config = dict(
    experts_per_token=2,
    d_shared_expert=128,
    balance_bias=True,
    vocab_size=25309,
    norm='rmsnorm',
    norm_eps=1e-05,
    lr=0.00313,
    grad_clip=2.0,
    seq_len=1024,
)
Below are experts of layer 9 (counted from 0) of a mixture-of-experts language model. Rows are named router (the router's row for the expert), gate (a neuron's input weights, with its number), up (a neuron's input weights, with its number) and show model dimensions 112-223. Each number is 128 + 24 x the weight over its row's rms, rounded and kept within 0 to 255.
Before each expert's rows: a language model's description of what the expert responds to. This comes from a sample of Wikipedia text that the model never trained on.

# expert 45
Description: Spaces, signs and separators within numeric tables and formulas, e.g. the space before 0 in league tables, −, ^{(, _{, chemical InChI strings.
router [103 176 112 127 104 126 110 111 134 128 121 142 121 103 134 117 125 167 127 110 136 133 118 126 113 133 126 138 156  93 129 146 120  73 123  94  92  77 135 136 153 147 144 128 101 141 122 115 146 151 124 104 104 143 109 172 101 103 120 139 128 143 126 117 138 123 143 108 149 119 140 117 137 118 160 176 115 119  69 156 104 142  86 122 115 121 114 119 124  93 154 123 128 180 151 136 111  85 100 113 129 120 107 144 153 128 148 164  95 102 180 100]
gate0 [148 149 133 127 102 139 114 132 120 167 137  80 162 145  91  96  73 153 146  89 136 124 149 146 146 137  97 148 104 114 143  96 139 120 149 142 117 150 137 133 129 143 149 139 111 137 132 121 146  89 134 114 154 145  56 132 151  71  91 158 129 121 198 151 124 118 125 116 178 142 143 153 158 146 129 140 118 156 125 113 147 154 154 152 150 136 131 115 137 138 134 132 100 103 129 130 126 130 122 129 107 185  91 153 117 130 116 151  93 137  75 127]
up0 [112 166 150 138 111 139 118 105 124 129 140 146 191 165 146  96 139 155  92 106 159 165  91  96 136 166 109 104 141  99 166 120 118 128 101 140 138  83 152 129 143  91 143 148 150 120 117 122 136  95 104 120 100 144 127 126 107 130 112 137 188 121 137 118 108 142 146  92 156 168 165 151 131  99 126 153 134 105 141 148 121 134 152 149 107 151 157 134 122 151  83 167 143 131 125 114 137  91 129 128 121 102 124 135 160 100  63  97 158 129  97 158]
gate1 [ 87 122 138 150 105 134 117 119 117 150  77 155 127 119 167 125 131  92 106 130 106 116  94 134 137 140  89 144 145 140 156 124 114 110 149  65 178 123 119 127 137 121 149 165  97 159 124 104 142 129 133 158 161 143 150 120 146 119 107 111 132 157 137 115 128 138 169 128 148 134 100 124 141 134 125 122 123 130 110 119 146  62  74  95 128 130 140 118 112 141 140 159 147 130 124 114 124 154  91 128 181 106  98 105  97 132 141 123 130 110 124 110]
up1 [143 114 119 128 152 154 120 115 114 131 121 116 151 134 105 110 137 116 136 164 174  96 141 116 164 135 168 151 105 138 141 128 141 151 115 136 133 122 127 152 160 175  89 119 155 140 162 121 135 120 132 152 155 150 161 111 113 119 142 173 122 100 105 137  93  77 115 128 144 119 152 174 149 133  98 108 149  96 102 118 125 133 137 118 123 138 182 167 149 137 131 129 134 151 126 106 127 137 133 172 123 179 138 114 103 125 122 154 110 112 154  82]
gate2 [149 114 108 123  92 130 110 141 111 124 103 150 115 181 141 110 167 138 133 113 124 100 121 172 124  92 128 123 169 127 135 177 118 198 126 108 145 128 102 189 169  99 114 103 141 107  99 142 140 176 119 129 110 147 123 122 108 160 129 113 117  94 163 147 139 120 132 124 156 151 121 119 146 133 131 150 124 187 152  76 146 113 118 127 146 130  86 136 129  82  96  97 112 110 146 146 126 121 115 100 105 124 117 140 160 158  93 146 138 141 104  86]
up2 [124 102 111 131 142 131 113 131 139 161 118 151 121 141 142 120 153 135 169 111 120  73 143 149 110  85 161 181 163 158 114 170 174 170 110 117 171 118  81 170 184 119 114  93 136 144  98 144 123 161 126 134  71  96 104 116 117 139 122 112 165 125  97 103 125 108 128 141 132 147 111 109 171  93 119 151 148 130 122 104 151 120 119 160 118 117  74 113 106  95 119 133 102 105 127 143 134 106 114 128 120 135 105 128 118 114 105 161 122 136 120 108]
gate3 [101 138 110 108 130 113 124 158 112 128 144 127 146 135 111 180 145 127 124 123 118 106 146 151 129 123 126 140 124 118 125 127 175 144 157 131 131  86 135 121 110 114 107 185 130 151  95 109  91 148 139 181 106 114 126 114 113 153 111  91 205 155 159 114 186 123 125 114 105  96 123 105 135  94 122 159 130  97  95 129 159 118 113 143 128 124 130  99 100 142 116 121 144 135 114 122 112 162 147 101 112 112 101 178 124 136 131 156 134 142 158 130]
up3 [156  95 151 164 115 124 146 127 144 123 113 123 108 115 140 121 130 159 136 127 141 138 137 107 161 103 149 119 155 138 147 162 148 133 104 112 120 153 114 148 149 122 130  90 144  79 155 148 173 115 104  89 122 138 113 133 153  82 112 162  63 109 131 166 104 131 121 139 129 118 169 129  99 166 156  83 125 183 135 129 147 107 153 133 151 132 126 143 135 140 135 160 107 113 122 112 133  96 125 147 155 148 154  61 123 123 104 120 126 129 100 101]
gate4 [150 144 117 155  89  95 124 114 139 153 126 122 110 126 106 120 101 120 105 137 100 107 134 148 133 144 167 121 147 122 140 139 144 108 105 132 146 102  79 108 130 140 139  99 118 130 101 128 130 103  81  93 168 132 151 161  65 131 106  87 180 121 111 107 131 113 163 109 109 122 137 119 127 153 108 149 131 121 146 118 127 129 107  87  90 125 165 131 163 134 152 143 105 124 147 162 136 108 130 131 144 148 155 108 138 148 156 143 132  86 115 112]
up4 [157 128 116 132 116 101 101 111 110 130 134 106 123 123  95 119  94 166 126 144 128 135 161  98 144 171 129 131 162  81 111 121 154 127  98 120 172 139  72 121 131 127 132 102 100 137  94 135 123 111  86 102 127 165 142 129  77 113  91 100 191 148 122 100 117 103 155 113 119 130 103 140 147 134 134 155 131 148 130  90 135 118 116 102  91 147  84 105 186 134 148 175 108 153 145 162 149  89 140 139 125 130 149 116 118 112 189 150 125 125 109 134]
gate5 [172 137 107 147 154 114 131  95 117 154 130 141 166 154 129  97 148 120 167 144 169  75 145 132 140 115 132 107 131 131 124 120 107 114 126 141 141 145 148 154  90 117 126 140  97 138 104 124 164 137 153 154 134 130 105 129 115 125 176 133 178 171 115 114 151  94 112 143 124 117 147  99 143 151 140 152 114 126 137 138 143 143 114  81 146 105 109 146 129 175 127 131 144 115 113 145 117 101 123 143 135 156 141 116 142 145 151 127  92 136 177 126]
up5 [163 148  74 109 141 101 121 106 115 170 115 129 149 134 145 134 147 129 152 158 153 107 156 126 138 143 116 104 121 140 117 123  98  82 116  83 149 121 130 145 117 105 157 142 127 101 106 100 151 147 157 114 128 114 115 120 117 184 181  94 173 158 136 130 163 147 144 145 102 101  69 142 136 109 121 145 113 145 140 167 131 147 113  76 149 114 122 137  94 168 118 180 143 111 119 147 106 117 117 173 115 135  91 148 138 105 142 161 104 119 135 117]
gate6 [192 115 127 117 127 121 109 135 135 165 101 162 138 189 152 164 163 121 112 113  65 125 145 112  92 184 143 155  94 123 139 127 137 155 101 145 124  88 113 161 122 102 149 138 153 160 129 157 133 145 108 149 115 121 113 144 144 143 138 156  95 140 131 143  96 121  93 142 104 130  91  97 109 147  94 119 127 129 147 122 159 132 142 175 122  99  97  96 125 113 132 141 129 107  96 131 138 115 126 163 153  68 104 126 169 127  98  98 148 123 114 124]
up6 [133 120  98 118 100 103 120 135 146 163 136 152 136 141 123 146 127 130 136 117 112  91 115 117  96 142 144 156 123 104 158  92 145 145 123 137 125  85 118 167 141 113 153 105 136 141 137 128  77 153 105 163 138 138  75 127 124  97 106 145  96 125 149 129 114 158  99 130 133 125 104 105 118 132  70 101 157 135 169 163 123 136 140 150 123  84 109 101 128 137 105 168 119 133  74 118 119 140 130 172 133 110 110  99 196 155 126 125 156 121 127  82]
gate7 [140 134 144  89 149 109 138 132 123 133 144  98  93 100 163 105 190 144 122  96  87 147 154 147  85 133 131 123 125 176 132 126 159 122 105 129 123  92 104 147 111 127 173 112 140 165 162 111 100 117 142 155 135 160 134 121 146 144 120 144 111 115 121 107 134 120 123 145 161 129  88 129 151 151  88 187 116  93  61 129 130  89 120 143 111 143 126 105 120 106 137 150 162 148 148 115 138 115 122  77 138 139 100 166 142 129 147 191  98  95 135 120]
up7 [127 126 156 169 143 155 107 127 103 116  87 110 115 153  83 112  96 172 149 174  87  92 105 147 175 111 154 118 122 144 140 112 127 121 152 119 145 150 128 144 115 133 146 190 141 116 135  91 149 100 152 111 169 117  98 109 112  90 137 154 121 134 104 120 138 152 100 103 157 150 120 156 122  94 107 148 131 129 109  94 122 136 136 105 127  84  85 140  90 108 107 168 122 110 126 108 112 118 150 159 162 120 135  91  92 151 112  74 140 130 102 145]
gate8 [129 128 101  76 108  96 145  90 118 152 149 119 165 133 132 142  80 110 130 129  86 137 158 140 148 159  86 126 140 116 116 142 118 141 111  81  96  80 141  99 145 129 158 117 159 132 121 210 139 131 137  98 117 120  92 135 140 144  96 125 121 144  71 151 142 106  91 144 123 157 164 160 135 130 112 152 140 120 128 165 120  71 142 111 133 149 133 127 155 114 185 121 138 193 138 140 127 122 107 145 115 139  76 142 128  95 128 157 183 148 130 128]
up8 [123 141 137  89 113  97 146  81 106 123 104 103 156 157 133 142  76 127 132 168 100 133 128 124 172 133  67 166 115 111 116 155  89 132 119 102  77 117 133 104 150 126 158 137 176 133 115 166 106 141 142 101 103 119  78 118 113 125 116 112 146 106 139 158 111 123  85 141 127 127 142 153 140  94  85 112 123 144 111 141 132 105 157 126 151 103 153 112 159 105 148 129 116 195 108 130 111 168  96 127 154 174 113 137 127 114 131 145 177 161  93 155]
gate9 [ 94 108  95 103 144 134 118 103 113 120 172 142 142  94 147 135 156 144 138 140 122 121 163 103 114 163 109 146 151 108 138 117 148 143 146 106 107 134 143 197 132 110 129 117 136 170  80 142 151 104 175  97 122 142 110 125 103 137 133 128 165  95  96 157  94 117 137 131 118  82 171 161 140 129 125 122 111 135 141  95  94 111  94 135 152 133 102 136 108  94 184 146 120 152 140 124 103 150  91 129 112 106 142  66 156 108  77 158 160  78  98 163]
up9 [158 147 138 167 138 129 158 188 123 140 115 102  85 133 112 116 111 129 122 128 122 105 103 124 108 100 164 117 133 152 111 135 143 125 117 150 142 132 115  64 107 137 105 140 122  84 141 122 131 142  89 172 131 140 124 116 109 142 156 145 122 143 159 137 163 126  98 127 123 156  80  82 124 118 122 132 139 125 123 185 147 124 134 104 103 102 155 110 144 173 108 104 108  96 128 148 159 145 162 100 140 138 129 188 103 122 176  70  90 186 135 134]

# expert 36
Description: Number words and time or count nouns in quantity phrases, such as several, million, three, a year after, ten days.
router [126 130 136 122 139 120  96 136 149 119 148 130 113 133 131 111 127 117 120 126 105 134 132 133 176 144 162 125 106 191 135 143 155 150 100  95 117 153  84 103  97 114 104 140 144 121 139 123 130 130 170 140 126  98 114 106 140 144 188 150 142 119 135 134 166 134 112 101 114 129 100 171 132 118 154 141  89  84 146 174 150 108 111 140 145 117 140 142 127 151 130  99 126 113 169  98  97 176 161 148 132 157 152  91  89 130 157 133 132 131 111 125]
gate0 [145 148 129 138 148 149 127 125 123  86 123 105 146 144 145 129 116 164  85  91 153 137 138 167 157 155 115 142 141 160 145 166 113  75 111 116  90 110 100 127 112 129 143 152 108  76 165 177 116 107 100 122 125 164 143  74 118 181 136 133 135 134 125  92 146 112 140 160  99 102  52 162 118 108 121 129  97 110 129 151 148 169 111 108 112 105 129 125 125 128 101 118  99 131 112 124 123 144 136 124 133 142 107 149 139 112 118 134  90 138 107 130]
up0 [116 147 136 132 121 105 100 139 125 133 173 167 132 151 113 120 126 101 156 155  94 127 122  94  92 132 129  98 124 123 115  73 139 154 112 105 166 141 156 108 158 168 130 121 131 140 114 113 132 127 146 117 149  75 128 173 139  76 124 140 127 143 136 154 124 129 130  83 201 175 169 136 168 135 121 129 168 145  95 116  97 118 135 155 113 152 105 138 140  92 123 112 148 137 163 133 167 122 143  92 111 120 164 129 101 146 165 156 140  99 171 138]
gate1 [136 145 123 148 140 147  86 120  92 108 112  94 136 152 185 128 135 189 104 123 146 138 166 171 142 171 133 113 113 126 130 140 117  69 107  68 123 109 139 129 107 156 101 144 165 138 174 144 113 106 138 116 112 103 134 147 141 116 149 167 126 139  93 130 123 120 145 127  91 121  80 153 208 137 117 139 103  69 118 156 149 151  81 138 109 156 100 108 158 148 165 135 121  94 108 118 125 141 133 146 112 150 105 129 133 111 165 148 118 162 146 120]
up1 [103 146 152 109  97 174 100 156 115 117 132 146 119 132 195 135 105 123 107  85 131 116 135 122 123 158 126 148 118 134 109 140 135 135  74 105 119 158 120 124 125 165  99  84 177 119 185 129 101  92 131 157 169 101 106 110 113 129 138 113 118 114 113  95 133 105 126 144 133 106 111 118 157 125  82 138 120  83 116 126 153 139 114  89 120 122 103 131 168 120 122 130 103 115  86 114 106 116 108 112 176 127 110 116 136 160 164 134  87 152 167 113]
gate2 [131 127 150 101 152 125 107 126 102 133 124 157 159 150 117 128 136 157 115 135 154  71 100 143 143 106 148 145  94 109 128 105 120 159 140 102 127 119 127 101  93 134 175 109 134 179 151 165  71 120 126 170 118 154 107 124  87 129 149 140 122 138 168 125 144 131 122 118 110 124 142 152 139 119 136 137 118 128  98 137 111  88 130 129 133 113 154 127 129 118  97 145 112 154 144  94 131 147 128 171 111 123  78 111 164 135  81  69  88 121 116 143]
up2 [194 190 144 137 144 138 145  80  90 120 128 126  79 130 131 112 121 133 115 111 141 120 133 111 135 165 152  86 143 166 129 161 127 143 119 114 151  97 123 119 168  95  73 161 130 114 167 121 107 133 138 138 121 167 116 139 123 165 104 110 175  96  97  99 148 137 145  76 133  86 144 145 162 145 157 130 142  98 113 138  71 136 101  97 135 131 126 159 143  87 121 118 165  92 116 166 158 135 113 117 125 150 103 127 112 119 126 118 130 157 125  87]
gate3 [129 134 108 126 102 135 125  89 116 144 116 112 125 123 138 140 113 135  90 130 149  98 118 168 168  99 120 112 132 112 118 129 115 171 118 151 143 158 110 110 117 141 143 112 145 150  95 124 125 127 123 147 162 100 120 124 125 134 112 161 124 120  96 150  98  78 105 109 134 149 135 135 120 131  99 112 134 113 104 117 154 100 174 192 125 131 150 185 129 154 152 100 113 134 128  84 122 103 149  95 141 114 106 117 122 126 103 121  87 136 128 154]
up3 [157 140 138 145  88 155 132 117 105 127 133 172 139  96 121  69  98  97  84 130 123 133 110 169 150  63 130 134 171 136 160  71 107  85 179 120 105  97 103 118  94 115 158 114 130 138 103 107 126 119  89 126 122 114 120 169 122 116 124 110 111 115 106 140  82  98 121 147 104 122 136 140 104 131 107 151  79 133 108 121 115 140 155 127 120 150 129 142 134 142 102  99 108 136 151  99 141 167 187 155 131 123 114 122 104 113 129 113 152 130 137 137]
gate4 [129 131  87  84 104 155 110  80 137 185 128  88 114 159 151 124 117 136 182  93 128 125 127 137 152  80 107 113 106 111 120 137  94 115 136 140 142 150  96 136 132 119 144 105  95 129 155 127 108 147 185  89 132 154  93 125 176 144 122 144 114 136 134 167 123 120 160 123 118 115 143 114 126 139 113 135 123 115 137 132 188 162 140 116 105 151 117 102 153 147 128 125 101 136 170 146 171 136 147 156 104 148 130  53 165 100 154 153  95 134 124 169]
up4 [108 141 142 109 137 148 148  95 109 119 176  77 136 143 152 146 136 105 172 157 136 111 138 120 131 189 145 131 104 162 136  94 109 136 139  77  93 107  99 126 106 146 156 118 109 158 110 117 124 104 130 101 109 156 119 147 123 135 132 171 137 162 134 150 105 113 177 146 116 146 109 140 102 194 155 121 137 160 121 127 165 160 136 128  82 176  97 127 103 160 126 122 135 105 124 140 126  94 134 139 115 160 126 108  92 120 136 129 112  92 132 109]
gate5 [113 150 141 139 135 119 143 132 121 133 127  95 101 159 138 110 138  90 145 115 110 117 141 122 101  89 139  91  99 141 137 164 118 122 132 183 137 102 112 141 107 100  95 128 104  98 114 125 158 141 104 150 146 128 122 153 141  96 111 112 104 182 137  93 141 132 184 105 120 152  81 141 123 103 150 172 105 113 114 108  94 129 102 139  99 151 155 156 122 118 145 110 121 211 174  96 114 118 134 146 122 150 151  78 101 185 116 154  93 110 129 130]
up5 [126 126 114 137 125 154  98 142 165 129 139 102 146  91 141  94 134 129 100 122 117 107 138 112 114 164 169 154 130 107 105 138 129 156 130 135 151 156 126 112  88 124 166  99 127 186 131  90 105 136 125 126 152 127 117 104 110 145  99 177 131 110 159 144 141 133 105 156 127 120 166 121 118 116 113 149 107 158 145 146 196 155 191 177 158 116 102 103 136 118 144 162 136 109 101 133 120 121 175 135 163 117 121 185  99 133 125 123 113 154 127 104]
gate6 [114 128 115  94 158 103  96 133 163 124 108  86 123 109 130 155 132 158 131 123 131 114  84 174 130 106 159 136 131 188 118  99 135 175 116 109 118 136 129 176 142 114  80 142 132 131 142 199 130 102 105 112 132 101 126 148 178 129 119 129  97  94 141 128 184 159  89 107 137 159 116 116 156 140 133 119  98 164 149 122  92 129 127 176  87  98 105 142  72 125 122  88 163 160  89 130 135 148 107  90 156 140 126 125  90 171 127 148 119  99  87 161]
up6 [144 117 147 158 132 148 190 118  92 102 147 129 121 148 133 116 117 111 125 127 111 107 167  77 130 152 107 118 129 136 168 141 113  77 104 114 135 137 129  83  94 123 135 114  80 114 140  88 102  84 116 130 148 160 166 113  92 118 119 117 133 190  97 122 112 106 127 150 139  96 126 150 127 150 136 145 132 104  77 127 149 146 125  85 175 173 129 107 146 142 127 210  84  98 127 127 173 165 165 148  76 117 130 153 121 124 134 127 122 113 137 103]
gate7 [140 181 153  77 133 143  85 104 113 130 151 117 110  97 113 118 135 102 103 111 139 139 151 121 122 152 150 121 122 161 115 145 128 155 113  96 158 108 103 115 139 124 156 175 125  97 151 124 140 137 115 163 127  84  75 174 126 161 123 131 128 177 125  68 144 105 132 137 150  95 113 166 142 128 132 158 128 109 107  90 104 125 129 110 138 146 104 141 135 110 175 148 155 133 180 169 110 129  95 136 101 146 151 116  84 141  90  96 104 109 175 119]
up7 [ 95 145 144 107 159 130 133 123 123 121 145 138 121 108  98 109 103  94 106 141 139 102 130  79  88 122 162  81 118 170  88 118 185 148 129 111 127 122 124 112 167 149 165 146 137 158 108 147 141  78 120 142 164 112 113 127  83 135 136 149 154 127 135  94 143 146 115 123 150 101 100 193 147 126 135 167 106 135 138 117 159 112 148 121 155 121 121 119 116 145 162 160 169 119 141 139 103 159  85 163 147 121 119 138 107  90  95 111 139  76 144 121]
gate8 [160 115 125 101 137 151 158 118 114 137 109  88 127 152 129 100 123 143 126 118 106 121 208 128 121 116 149 138 124 144 135 155 110 126 112  94  99 114 171 105 147 156 155 112 132  84 138 113 106 123 113 135 107 142 123 137 163  98 117 108 119 191 104 168 115 185 152 158 111 164 123 131 140 154 171 106 156 142 133 120 134  98 114  93 137 136 128 144 137 111 114 104 116 174 134 153 124 136 113 114 112 149 110  97  95 141  97 120 128 123 115 142]
up8 [ 85 138 132 124 121  91 104 176 120 122 124 136 134 113 125 160 116 128 129 139 170 137  60 131 143 130 110 110  83  79 119 115 145 146 150 161 133 156  95 137 128  87 142 139 118 192 132 165 153 133 129 119 148 103 133 130  76 161 134 127 118  96 142 106 146  92 118  91 110  95 154 138 121 121 112 133 115 122 100 108 110 149 158 115  97 104 144 101 118 123 158 116 128  97 121 162 118 147 140 125 132  87 140 154 158 144 161 143 112 132 156 125]
gate9 [121 145 106 133 153 117 113 170 110 133 117 146 128 129 124  96 133 106 131 141 106 183 131 117 120 136 179 125 118 139 112 123 173 147 121 153 167 133 167 154 138 149 144 116 149 131 119 136 161 164 123 127 154 119  89 168 147 103 155 152 113  88 136 161 173 101 141 124 125 147 128 141 181 129 145 134 154  76 144 166  79 165 143  98 123 150  91 147  99 127 104 116 123 129 151 163  97 166 125  98 134 155 162 134 170 127 111 160 141 103 173 120]
up9 [131 138 108 160 147 107 110 115 118  87 110 142 127 119 118 125 118 125  98 128 157 128 143 144 147 107 123 163 143 137 136 173 149 122  97 102 126 136  89 151 141 155 103 112  83 128  90 158 127 128 176 138 110 106 147 122  84 103 108 158 102 130 128 132 139 128 159 112 134  92 108 115  97 159 129 139 107 145 119 125 118 132 129 153 145  98 189 140 150 116 112 121 150 132 123  77 103 134 105 161  79  91 121 175  85 151 154 167 116 122 163 187]

# expert 41
Description: Lone space tokens before digits after semicolons, pipes or colons in infoboxes and tables, as in "1982; 43 years ago" and "(age 33)".
router [129 133  85  80 110 144  97  99 127  86 144 139 108 107 135 104 147  81 106 137 216 147 112 110 153 109  92 114 127 114 114 142 130 150  88 145 119 139 160 125 153 101 121 143 106 125 137 127  84 151 106 161  98 159 152 137 110 102 158 146 147  95 109 137 136 127 120  89 151 124 111 131 129 119 156 135 109 117 100 143  88 135 123 109 118 143  86  99 131 111 157 144 120 163 105 130 170 129 169 134 117 143 139 157 134 124 120 120 153 138 121 131]
gate0 [154 162 140 131 160 122 124  79 123 105 129 130 186 112 115 136 136  97 132 109 111 141 153 122  96 116 130 125 109 149 136 110  73  98 136  97 130 151 158 110 112 103 148 130 130 106  90 146 102 105 106 115  93 116 145 115  78  93 143  98 109  88  93 102 130 124 146 166  77 131 129 163 122 111 134 102 136 104 109  98 146 143 131 105 137 124 124 151 110 131 112 126  72 119 115 167 133 136 147 137 115  92 173 116 142 117 120 167 127 119 110 117]
up0 [149 159 128 122 188 162 144 135 144 102  64 131 171 153 134 138 159 135 153 154 144 134 150 162 109 121 120  93 113 135  92  95 115 130 112 132 142 148 170 120  89 167 144 139 143 127 139 154  88 120 137 119 131 133 107  98  79 129 144  86 118 104 122 123 125 108 150 164  88  96 134 141 124 120 147 109 125 144 125 123 162 119 108  98 112 111 119  84 117 129 142 128 109 157  88 175 137 134 150 144 157 124 150 161 126 125 147 130 150 123  60 140]
gate1 [129  94 149 114 172 115 128 109 138 124 127 138 164 115 117 130 150 122 132  99 123 153 134 163 120  99  82 172 155  95 144 113 125 132  96 166  99  93 135 114 139 131 149 135  97 107  72 123 157 156 111 147 152 157  96 123 167 137 163  89 140  86 129 161 131 141 141 154 153 149 143 122 102 143 100 127 149  85 125 150 135 112 135 118 131 137  95 125 152 116 183  87 123 155 104 114 108 123 152 117 110 142 150 106 115 143 113 131 148 133  85 128]
up1 [139 132  96  72 125 158 137 137 161 146 159 150 118 125 145 108 108 143  86 150 134 146 115  53 128 131 158  87  72 127 122 149 119 143 160 109 161 115 109 134  76 114 118 138  88 131 148 103 130 120 171 120  91  80 140 119  93 103  80 122 114 184 130 104  87 116 128 125  96 142 115 143 147 139 181 133 148 163 117 105 122 122 112 123 149 166 135 124 139 138 102 153 156 109 124 135 102 174 107 108 143 110  89 119 147 127 140 122 103 111 141  94]
gate2 [131 133  95 131 157 140  96 102 145 124 103  97 145 147 105 106 158 107 123 146 168 131 146 102 105 148 174 147 116 124 114 128 164 110 117 147 136  97 152 107 146 108  86 125 101 159 141 149  96  88  82 163 144 158 126 118 115 130  76 140 166  91 114 117  97 131 126 105 110 200 151 127 141 149 152 128 143 110 118 112 117 110 179 112 122 189 129  83  97 127 118 166 122 115 119 147 119 152 208 124 155 153 150 142 163 140 111 159 139 119  79 142]
up2 [128 198  86 126 119  76  93 141 125 130 130 153 134 165 122 126 141 131 144 148 137  90  79 150  75 117 131 139  86 102 115 127 167 146 152 148 160 122 141 146  89 131 137 175 108 136 101 132 116  59 101 106 109 135  65 137 162 124 139 134 121 158 121 122 122  91 115 129 113 138 125 109 124 163 151 116 139 163 127 120 121 149 133 132 144 111 141 113 116 143 116 139 118  66 103  96 122 137 109 113 141  81 112 131 139 104 147 123 108 105 165 144]
gate3 [109 140  72 104 180 117 115 126 121  98 154 131 109 149 112 116 169 118 141 152 160 185 111 152 140 105 103 156 131 156 145 139 104 142 110  91 136 143 140 128  94 124 163 167 116 160 133  79 139 109 137 158 124 155 179 130 142 115 146 143 113  71 123 159 103 136 118 124 140  98  99 125  95 115 127 140 134 106  99 116 112  92 155  62 146 127 125 157 121 117 112 118 123 141 151 102 123 153 139 120 121 121 125 119 121 133 126 160 130  59 118 147]
up3 [118  92 109 117 181 159 130 134  96  72 140 138 115 146 104 109 161 160 137 154 139 206  95 162 141 104 151 122 162 140 150 125 126 104  65 111 154 133 135 106  96 148 124 145 104 153 140 107 130 121 106 162 124 106 143 136 129 114 183 118 138 114 116 135 120 144 162 127  99  75 111 126 117 115 112 112 135 147  96 136 157  60 140 122 160 107 100 109 136 111  91  54 120 165 116  86 139 124 127  91 127 136 100 114  94 118 125 178 120  96  85 141]
gate4 [161 112 133 141 116 142 107 106 102 107  58 129 165 120 156 141 145 111 116 136 158 126 112 117 140 116 149 134 138 128 136 131  73 169 146 154 127 141 110 100 123  94 145 118  96 105 125 165 112 103 141 116 101 121 125 133 145 129 119 103 139 112 166 165 123 158  81  94 153  87 113 127 143 166  92 133  91 141 126 137 164 135 147 142  94 170  94 154 120 114 118 114 136 151 145 139 140 150 125 142 130 106 184 132 132 142 161 113 123 121 132 124]
up4 [151 120 136  92  87 140 121 169 114  79 128 113 125 130 130 169 120 121 114 150 122 131  98 174 117  98 125 116 154 129  99  88 117 194 136 100 113 142 150 131 126  87 132 104 135 155 104 148 105 104 120 103 132 169 130 114 147 113 170  91 100 111 157 164  93 141 131 125 142  84 117 177 107 168 138 106 139 109 149 106 138 139 133 168 126 164 123 139 127 125 144  81 118  81 139 132 173 152 108 109 143 133 122 119 129 166 133 161 121 126 195 137]
gate5 [160 142 153  86 133 149 108 120 137  80 129 134 135  76 133 132  84 119 153 162 125 125 119 112 139 133 156 120 155 178 153 137 125 111 159 139 124 154 178 170 178  91 126 145 111 131 119 120 142 157 139 109 121 136 151 156 123 118 133  85 171  92 144 147 142 129 136  97 134 113 113 135 141 109 139 101 125 103 132 119 156 162 150 158 127 105 111 158 116 160  99 160 158  72 123 127 129 120 141 114  97 113 183  69 155 116 124 119  70 125  98 147]
up5 [127 147 151  97 114 147 112 110 128  99 152 122 125  99 143 134  81 121 126 162 134 129 113 142  96 149 143 140 157 151 169 124 108 125 159 142 116 145 135 164 177  94 138 114 125 125 144 129 159 164 114 117 142 139 162 160 111  88 152 132 168 118 123 105 129 120 130 109 125 132 143 117 124  92 157  68 106  78 120  93 132 133 152 131 116 116 128 180  98 153  98 154 153  84 109 135 121 145 142 108  96  98 205 106 161  98  94 131  59 127  84 140]
gate6 [155  95 149 115 148 143 109 179 126 154 108 171 115 102 169 155 102 140 102 165 151 148 173 149  94 109 104 100 141 108 137  76  85 144  88 108 160 132 117 113 107 132 171 131 139 125 154 146 116  91 119 156 132 119 139 142 146 106 108 117 145 103  60 158 168 152 101 140 106 111 120 125 101  95 188 116 114 146 107 136 158 123 119 129 125 133 104  68 132 150 102 150 105 127 145 158 139 113  95  83 145 118 151 149 134  92 117 115 151  93 165 112]
up6 [ 88 133  93 139  88 145 147 122 116 112 118 123 101 126 108 164 106 143 124 110 130 136 108 122 107  88 126 126 125 132 200  82 119 125 177 142 140 102 129  66 145 128 125 122 167 142 132 110 125 128 106 121 138 121 103 118 142  86 151 137 126 141 108 155  98 134 135 153 111  93 141 100  92 124 120 170 121 203 115 154 158 138 111 111 145 171 156 139 159 197 157 136 114 159  98  87 107 139 128 129 129 152 100 154  99 122 113 142 144 115 143 126]
gate7 [172 134 149 156 128 134 155 131 110 108 126 127 113 141 103 102 115 146 109 135 123 105 131 133 154 140  66 169  94 151 127 139 156  88 129  95  63 114 133 135 109 140 123 128 127 116 132 165 124 130 134 127 127 167  98 138 121 126 117 128 116 101  94 134 123 100 139 129 100 154 151 129 148 100 113 168 123 154 167 116 151 147 112 152 152  80 126 165 124 136 117 119 134 168 142 117 110 117 100 118 104 135  96 176 161  90 150 154  87 159 100 111]
up7 [101 128  84 132 171 100 117 111 122 124 157 112 151 117 114 164 107 159 201  99 133 141 134 111 150 138 176 134 141 111 160 132 142 154 123 165 158 112 112 170 133 144 165 122 131 163 131  86 122  97 110 166 113 115 148 145 116 141 138 138 104 151 100 132  80 123 143 140  87  96 117 153 131 145 138 160 129 148 126 154 124 130 128 138 121 143 130 108 148 153 157 150 104 101 156 176 103 131 125 113 142 174  85 151 160 134 124 120 124 157 204 138]
gate8 [133 135 124 122 145 142 153 108 164 104 166 139 142  87 106 182 136 121 107 130 159 119 136  80 113 109 143 128 128 190 115 171 110 110 161 107 148 123 110 133 129 131 149 181 114 155 102 112 114 131 120 159 124 148 151 177 105 133 114 102 103  85 135 103 147  56 149 156 102  52 120 133 153 124 112 112 151 122 147  64 127 136 104 187 101 112 139 135 157 121 130 112 104 122  82 146 157 154  90 146 121 145 107 129 110 121 151  94 136 103  87 100]
up8 [113 117 178 134 134 105 142 145 127 104  80 114 144 175 119 119  86 141 134 139 141 136 130 132 113  84 101 143 142 101 127 112 119 148 114 127  93 127 104 131 141 137 154 120 138  81 161 121 151 121 133 139 146 152 118 118 144  73 154 151  98 107 112 112 124 151 153 142 102 116 143  95  92 125 123 122 100 116 140 173 148 113 125  97 145 170 106 175 166 120  83 104 137 139 140 123  79 125 157 156 125 121  82 123 127 119 101 138 140  99  86 161]
gate9 [129 111 124 139 147 155  63 112 142 118 156 133  81 165 137 126 133  86 131  93 121 137 101 116 135 139 146 108 130 131 128  90 121 126 106 131  87 106  99 164  92  99 126 138 136 157 138 121 113 107 158 165 145 109 136 141 130 102 161 104 139 124 133 124 142 142 120  95 125 146 185 135 110 138 104 106  78 107 157 107 127 134 129 162 128 140 142 102 110 101 133  97 136 116 104 113 135 139 124 109 154 120 152 131 118 111 104  85 118 125 131 144]
up9 [140 139 144 117 161 128 154 159  92 129 150 100 137 144 105  83 143 122 164 131 104  76 122 137 116 115 127 119 134 150  95 117 125  71 125 160 122  88 117 155 115 137 112  91  98 185 131 129  91 144 113 143  59 146 127 100 149 127 156 133 119 130 129 153 122 134  70 124  88  90 120 141 109 121 109 139  97 135 129 114 116 144 126 124 159 129 118 130 105 112 123  99 104 153 143 114 131 120 149 139 125 165 116 144 153 120 152  92 126 117 146 150]